Below are experts of layer 2 (counted from 0) of a mixture-of-experts language model. Rows are named router (the router's row for the expert), up (a neuron's input weights, with its number), down (a neuron's output weights, with its number) and show model dimensions 0-191. Each number is 128 + 32 x the weight over its row's rms, rounded and kept within 0 to 255. Numbers have three digits each.
After each expert's rows: a language model's description of what the expert responds to; "gets" lists some tokens that make up at least twice as much of what it gets as of all text. This comes from a sample of Wikipedia text that the model never trained on. Tokens count by the router's weight.

# expert 29
router:114117091117102169066154163129161159121104093139127143039159142101137128117145073104145147124182079110122124095168130118127117108176141216138139136117145102136155112067125173193133126136147114106119093129100116090190108112110072115205042097151133084159077083110121106096123162139155087104110098179128150150142169130161091140159153127127148132109095120222127130097104151114192098170140191118125088166158154110120118108152151183155110195152120092142091092141149048090104150130105134158128119136145148136157061156124146141140155092165148140158147132098141177141202165138183176120
up0:117126155096138124165136073173173145148072122149156093102113086163095111105133162167159146157154119099128131111136085089159107145154184081171142198067141136094073096107101168149108130132114211088187049172172107133130123117133078114124117163208155110141132054105121145134127089140104108151131108091134173078137106141144166147148133065177076121119086152097140109117080096079147148133105082137110123087133118144116165164114094161100118148153127177141082129122145148116149129162172168142139127163159100136092110101150129107117117082055106099095157094161054120099125136145189076045
down0:138103131112132108158132060169110042146130085173123125113138087100143105178163135144134081164148154133149156193147144085133142149149160179137199126097097155103194122092096119125143096131107190160117122117101168111109164115130125199159111129179092139172116117116071182131095077098157097128152155105136112027130121122122160130110111105139173134156057134092098076100069095085093110169109090129120168086141118172078065102040152128098121140108147163114130100096165185132149143135126106164144110106097111143120158166136111150103135090060123087112173095120106167110089079119166098127
Description: Pipes after a name or number inside data tables, and past-tense verbs of results, such as won, appointed, defeated, named.
gets: " |", ";", "|", " won", " named", " 0;"

# expert 14
router:140174156104115123124138159155139156085095070086082107132179127177132131159132123123144165090167142102124091034185167160095128142091083133104149116139190126135145112104102056106132176111133138137124084122114127132119157113109099095161093144103181093127087182179111057070096147117132118098155135129152161136098125132109150135163203085114137152079121149116163097125137133178167204112101126088131127145132128172111142109110119175113095133136113230101129130097185138090082110153129180143076178146190121043122144147164132110160109149169102139090076119067105108125172185142102127149
up0:142169195151118095068119137170131117179130128136097133142121150140144185114152123141146104166093137151172188117143146180183119053171107135134139144190063116047146107106068139116182139133101128178119125103193167082152074146118112135151157142152151114123092117148112157091096123125192163089105152138118113141098077114147129111121141120124165164120163147186088167127182106165154134120168200113100084132101181132127175100093145132080111208110140102166166090112204179094149081119149148131112110175080104154141115114169104171157111106155123170097154114085171098165117161134087112099
down0:110154134136225149128155138137130129131133085115142155104132095051123118151125093156127151131106129123094147152090133144061122135116105126120146099127143140081050086070152146149152133107109108133133155179171047155134129139204113133073126127079068175086143045201116103067110133082142134121182092133106155135142165088102137114200124118138108129103126092097165203113114130186157134155102143170116142080077075178130134152128134115156141101122131148112137125162055137148099109139131083133142086166103115126111169125060123196096206119115127154076155133157113130116090165121075116114
Description: Opening quotation marks, parentheses, equals signs, section headers and odd symbols, plus participles like indicating after commas, as in "Day.
gets: " \"", "==", " (", "=", "===", " In"

# expert 18
router:192163090123065171103194190204107165098131105154145152037174094135093157120132088108172101108141094077119115062126139154149089141145141156128132124113186119124148127094130086119146118152148222105140080102125094089182193165119075071170143087156094124165047171070124129107109150106192086121144098146098166096159097162164148128141154117148148111108084120153146159110180145092138179148142066115092107117103139146124098085159137138122090106122118168112128110153156077099113092150159105164141121153163124098111087127140159133153107138098138137150148106107085147149172127141113163072
up1:133131081163140144125154131123088109119166084137115214155154166148170126150138105117100126098153137075092122134123151150156118123047139158133122152174156123153104156139150120059176154110106146164098083121063168120095100141103152069145132147159075131102122112212161074152126076132183151109096171105131145125117119157123213099131148119171120145095092161131110101048162146134124159099102128107122122205158165106135167163173156145147146159146135136141143152146126167126019079083074127214113172160168160048142108139100135137125170126145125133157093147108140111112134159161083121149
down1:119112089159109157113083122094091174077143175085114158091139126167148169113128163158136118080089138150134092111092155132135086150150187134172149154089171158141115138129095145058155171129152112145148102150095083124137150153096137143158077114140090066080176147117143110108124091133197128170154119106173115123069157182106112096083143078155165147159119121070171151087128075095101211138141079096116079147112126132130091199090167124119092142143123151053130118113101208176140117162168083136134098124118121100168113138149176039142078136148152115146134156153138098060159141137144118171
Description: Connecting prepositions and conjunctions such as to, for, in, and, about, vs, &, including "1 to N" ranges and colons.
gets: " to", " in", " and", " for", " of", " on"

# expert 10
router:154153087119075144166136133175141169063153100151117128083138125112150120171126050136139120140158104094121179110149085159112158067112152175142165106112182118149127107074098073166137095165124183154121122126162100132165134116096103059153136135134117083182090139044107111112056070100203082139121183105093186076097154139120125132164171100158158117086091129123147078179122133136184179116140122066138101110138186081166087099102106156117142109091084096115156116146109125078134156122162169148090110156167155134090103123161155155155092121147127143123177086120088109186142144135102118153
up1:174116122073130141127126136088145127094146139158110168074094109108141123120165146143103150171141177110127158130157139121141075159129136078100071084206135218154181135071091091089159121130000162145104121129143127128169104133073116155140110117115118129153113091101119088119106117155121175070081105102082117149186144097124113150126143141151110188131181140100117092106142180151223139160067162105117109084145132102133091087177100199099135127142161154099158151149129116138161133153123157166132140140199171123167123092128128154167090136171126132145164120123067152129126098117106121060
down1:099068116199145163175144108126139124174142110133176096115123128094149092128061140161124134162134155096153103220116171135183106175089109093099141159114089173137127098127094167107138071048084105149125134130174089142135120112128164110077162121187171199110091119090176151162075172092099121166124112158184149074136164108110106173090142157115101111134180111106102131096139148061132077147131136075178144109161117139099159115151083133140168133126095167127100157148178107195144087077091136177151068139141139126108134082089118121118168145167150108153062126149158146151091128142126113157
Description: Possessives and articles after a verb or preposition in running prose, such as his, their, its own, "across the", "over a".
gets: " the", " of", " and", " a", " in", " his"

# expert 11
router:111171173167062151156145131129158166102082098110111140077143135218103192125164086106134115101141133106087182095082114135134137172129142148126157159115131122168131096104110116106096091146133136167116148156153099128128142140106117107176092117143143091168060127101081117093067087146139114168117145090132166122099155094151159058149177073150166101080054119149144124136221166139110179158103106070121051147126162105112139157082081148142148123181148131106140084128109142133108113151133161163107140097168129136133126053118177145148084099151147155119147111118082161197199175156105090141
up1:101143094146133225091142137095126105109161134139091182127065100153170108116162140124128139154146126149095095111120152127160144041148177130175084116130182176148132118133124148171167110191159157127121115095163116138127101112128096194180036082128129128107113194124133126108124128160098180128156138127073158070175135144092102159094119144068097137159128075112091140164116142075134104158146153109099147139113145142110157156123079157132096156102112145119102090061140034110122099099200129116141097118158153140097146128166143106156058175184118093182137149109098084146146169130081136169
down1:115119122085141090104149124156119149120135153123101136126089099116196106097113110112111115154118072160104137177163098137160150052161123166116115206125166116161068170096184166076170084129172118132087170109134071153130118079103081122107083105132113125143170161124074069211085160099142119110127088138125113142111072163121162111093148176067088174151136120110152135147186051134165125113108165090155148093153120103130078141175127133124095119141114159109130073113082109104063193192179133184173195120104137083140129105149117165146125103088117151177117126135145136152156141125135102167
Description: Prepositions introducing a place or phrase, and commas after introductory phrases, such as located in, issue of, from, between.
gets: ",", " in", " of", " the", " from", " on"

# expert 8
router:100132069119111176129163115113134174092150102128111143110113172148111151130178118122151150114176120067064125066185103091123145112147163162163137122164167183143118117091140112133096111107140149169085083116117091108125097160123100112185170113126117106128114095153032114077095127178125119122081127154106204109083097152136117172137209116179123148148087115100167132130191186100163168139088152105077150147081147077131115110132139159143154192110176133167169084104166104088102146159133224176138149148123151141141087100160150162139083129162115165108145124101113134158187172076127135112
up1:130116176136128129094083084124146139121093122144094142102097140156202148147143161111149117089140124131181220062142084210124126154083115140142163100087191125153166108129136060141149155162170124085169138173065121108137116149101119110138132128125074144167119103150092115113140163145164133146174164127156142121134117105126186149102123120120119076184072126150168139152116166153123127151150094134112054105156115076152151059128053126125112060145129134120140114089122132154072159135175177105173117127096119165133139122149142199153136180194074108128135211110170086141146089149071144111
down1:108177100195129188086141132136134130122171113147152121165109116109152169134104126146083090087147179174177162184109111089139190111147146159181090151109103183186126135134164072110131127142123079158191074137137159119097130166154101103121171131142098121081177106102153124063133135157109147144160148171103108119155160137182166169144145148119077141148142142139124142127126135116079123097104101142128115169100158038131144148129168167110096039139177089100149059087058144142093108139207136138107141126119153127143127168102143173112090153176099064118123133087148068136180084155112114098
Description: Verbs, auxiliaries, relative pronouns and adverbs continuing a clause in narrative prose, such as was, which, also, who, had.
gets: " was", " to", " which", " that", " is", " also"

# expert 24
router:124127125116076154104158157105143166127077118084082127039181101091173152142154121093168152151138120063143132041187153131114114128160148180121118138118189143154125104088155120179134094127120120147157030123104077126159124153115116173165089095137123070151101120132071090094126116088114105147114117185115119140125098156124117189157216124157155100099085147096182118130145182113156175100152154118108145127112169128166107122152150166111084132118139135163136087144106067129139127114152153201129150187147149123082114179151101118106107133183154149129172070077128145150183189115149159142
up1:090118124126129123103101107115109092114090119187130101109128111161123115116141117098082135013154152136045135148139125151100116161108101150102069098163094061130076122132153147088112090182105117138046155145195130075183165093140164115134097146158120111155142136149130137089110114167078121115125129175114119135097139151156119136117105102179103097091131103239077093114122122118144119165111119091106159163208117168088129140155174115105126091139169138138094087098140106106145114117143191148190139078165131140133092144098130146103084146144094131076156101121150126059080154097150109211
down1:105059161172121135136138090074116120170110129131129163202105141174125155154174117163087095114099135165120098164193094105062121152117164128164048099164098115140114093142073121131174115192132108164127134152151119065056098110149069171102112158106185114121136110138086157105155118160136151116083112127113149100097100138133116097119152176079152141063085092179157099059130128082195133078098153128120202121101134135140106138144142099148122123153136132142110115136067123162111157155141154176090127097139121133132103150131125149085114137187102128134133058124131147105099196116114071219
Description: Words like and, or, but, was, has, been, became, and "=" closing wiki headings, linking clauses or list items.
gets: " and", " (", " was", " is", " or", " ="

# expert 20
router:127152121124138204110149186104171185136115094107119157141170157176203171123175093101137157132152156155173148063178144153161122196120139162123169111123151061117181086103154089121122107125119144138108102121127107102127116114088052125202105105150147117108072129065127142068085143122183115087116145160168130139124120110160126099154186143119085134082131115171123140131141127118154135191133113044114122157124150096098143120120158173126152155110155105113146135100195103120084124142138146077163153133180090133138114127165198093155137129124118140087172101101152135185218198140098138084
up0:166097123082172107138127192151096159124117019110060118148049130135157120148119130132104149158146158113162132065055135121129118181092140159093130133142130089118200062105095108098183169160151091161167126157098108125131124174128077082132094185091099146097089140093128113151153170127145157084144141123127184108108107125124162131139139126161148142146140086148141116163107060136161168139154170136157132118159083136079157161149167143174145150134159121090115100174190116164142099084102166112086174115179137133143115096082131161123111095163162195113130101072137146137116173191146176087
down0:157099122126132142132141098119095106142109065134064078120093127107161065101124117142172117141198177082109128174099077154137118159103145092063165146113152133143067069107161129118179060126172104186135149058127126122078114044077134088150121124138141129132108133112124096149099079181144134122154097131091159107117148178156119137122171123119115161093135110160105080114117091104092105148155153137130082084142097118132128158132091106117121084126091156208162181133099150035121088118114096192161088101137118136111139089145146151100078131117138178139159129090165015124139143132105108123
Description: Month names after a day number, and year or score pieces in dates and ranges, such as 3 May, 1858–1913, 63–27.
gets: " |", ";", " 1", " May", " June", " March"

# expert 23
router:132153092139184178118151139134149121072139118047105176108120112215102150146097104096117127146158138039135133118173144181060159178110129166140135138116124138102177071051091114066108102142174151150104086122157143118138107129095136123156126096166099121173090124167109143129100095108160182136086155137128158120156124095132151105152098154150114120146155122144163111132129152158162149129165069088108122108151131079139070113144122145097170167145136180073141081147153161117096117095168147182179130198147175070170120107143145120192101123102143158093169134073188124088130166149135151052
up0:099144141078115178137116150122091129093122099168102157127121154142131158220113076120119128093077141167192147080067094093120113086126111129111121091102127174112102185115110166081103085184146136093142122098153158131115189143173066148124141135186103123080103208163177135094106156175058148127120185124130110096128166116170139127097186119121138116139127107190052128124121130115123136136145105104076113103160133107184083200083131124102107154102122159110106064137142122133113119122155134126101078126160091106138061098120141094086083045138094156083114128159157133148153169155112183119
down0:107095123108182097093118105155143126081108133135133123123155121172140200170129168146143151104079113180152131173090162131129106124147119086136129145087073094110064138139112137154175179129179093114098160190141117097137107087154135183117119136094121135159131093117125125115209091123205104214195123111218142096095122124121189181111183071113091132067147148128155091146125103128146134161142121110135164106164138138055143116185125101114143142111136111141091130093157101141106109125194165115115152135116104179127148116170095100096117092074152052130148137101162182083069120154135080133
Description: Sentence-ending periods, periods after initials or abbreviations like Mrs. and M. S., and single letters inside split names.
gets: ".", " ", "c", "d", " a", "t"

# expert 30
router:123192168130110182146134137174179161126128134152113159107142152137171126132133125100192058084149090145133130068110133143123141098136132182115161137106143089182133085066086110131098133146123113098138025183144171114120113103066121151200108084208160081126079089141135098117079080169145144099139152145170150139109148067121116129174106123131115122119082170169170088140122158151187134159132132077101145125168131102101167139120074190115144168156167163167150104131152170071070131131131146111176182119155151157107139124113133091165144080155167090080098135094114139164178143132138162135
up0:082150098043132116108168120187149104101133117154128168138089104150115153129104062132152131153073107155107179111126094161072163102110155147099122133122127134082150089114098109160121142130060155106104147140134130098078149110101141176131176155180148120105099132148080143142084061165140055163158143085138165101095109144156153155146136094096078122184090152059116117147096150109148085187100139136152132097070108174097094100108077096118158096150142176099127130164189133176125118159195139138168093160101191137143163067165149124163100098135199168129114087136129151176161085181111142114
down0:138143165089147105153160113108115080149111162169154090108124141099131065119139132138177075156117130118087087244101121116097103130112133148162155151144126087132153176167155131163084145137050127149156094128164118148172125194107134122062153168172107106131129119121144156156131116152123164142097117113146130121114058090138137152084125117159144205144144086112099085144148132123105079107164126155107143140117142091148084138080093212060119059090152153128132114085150245141153116169141195114092119148121125148064135129150119097154133087067145095125161093090108104095147083150127090136
Description: Pipe characters and numeric cells in wiki tables, e.g. header rows, scores like 0;, percentages, plus some semicolons.
gets: " |", ";", " 0", " ", ")", " —"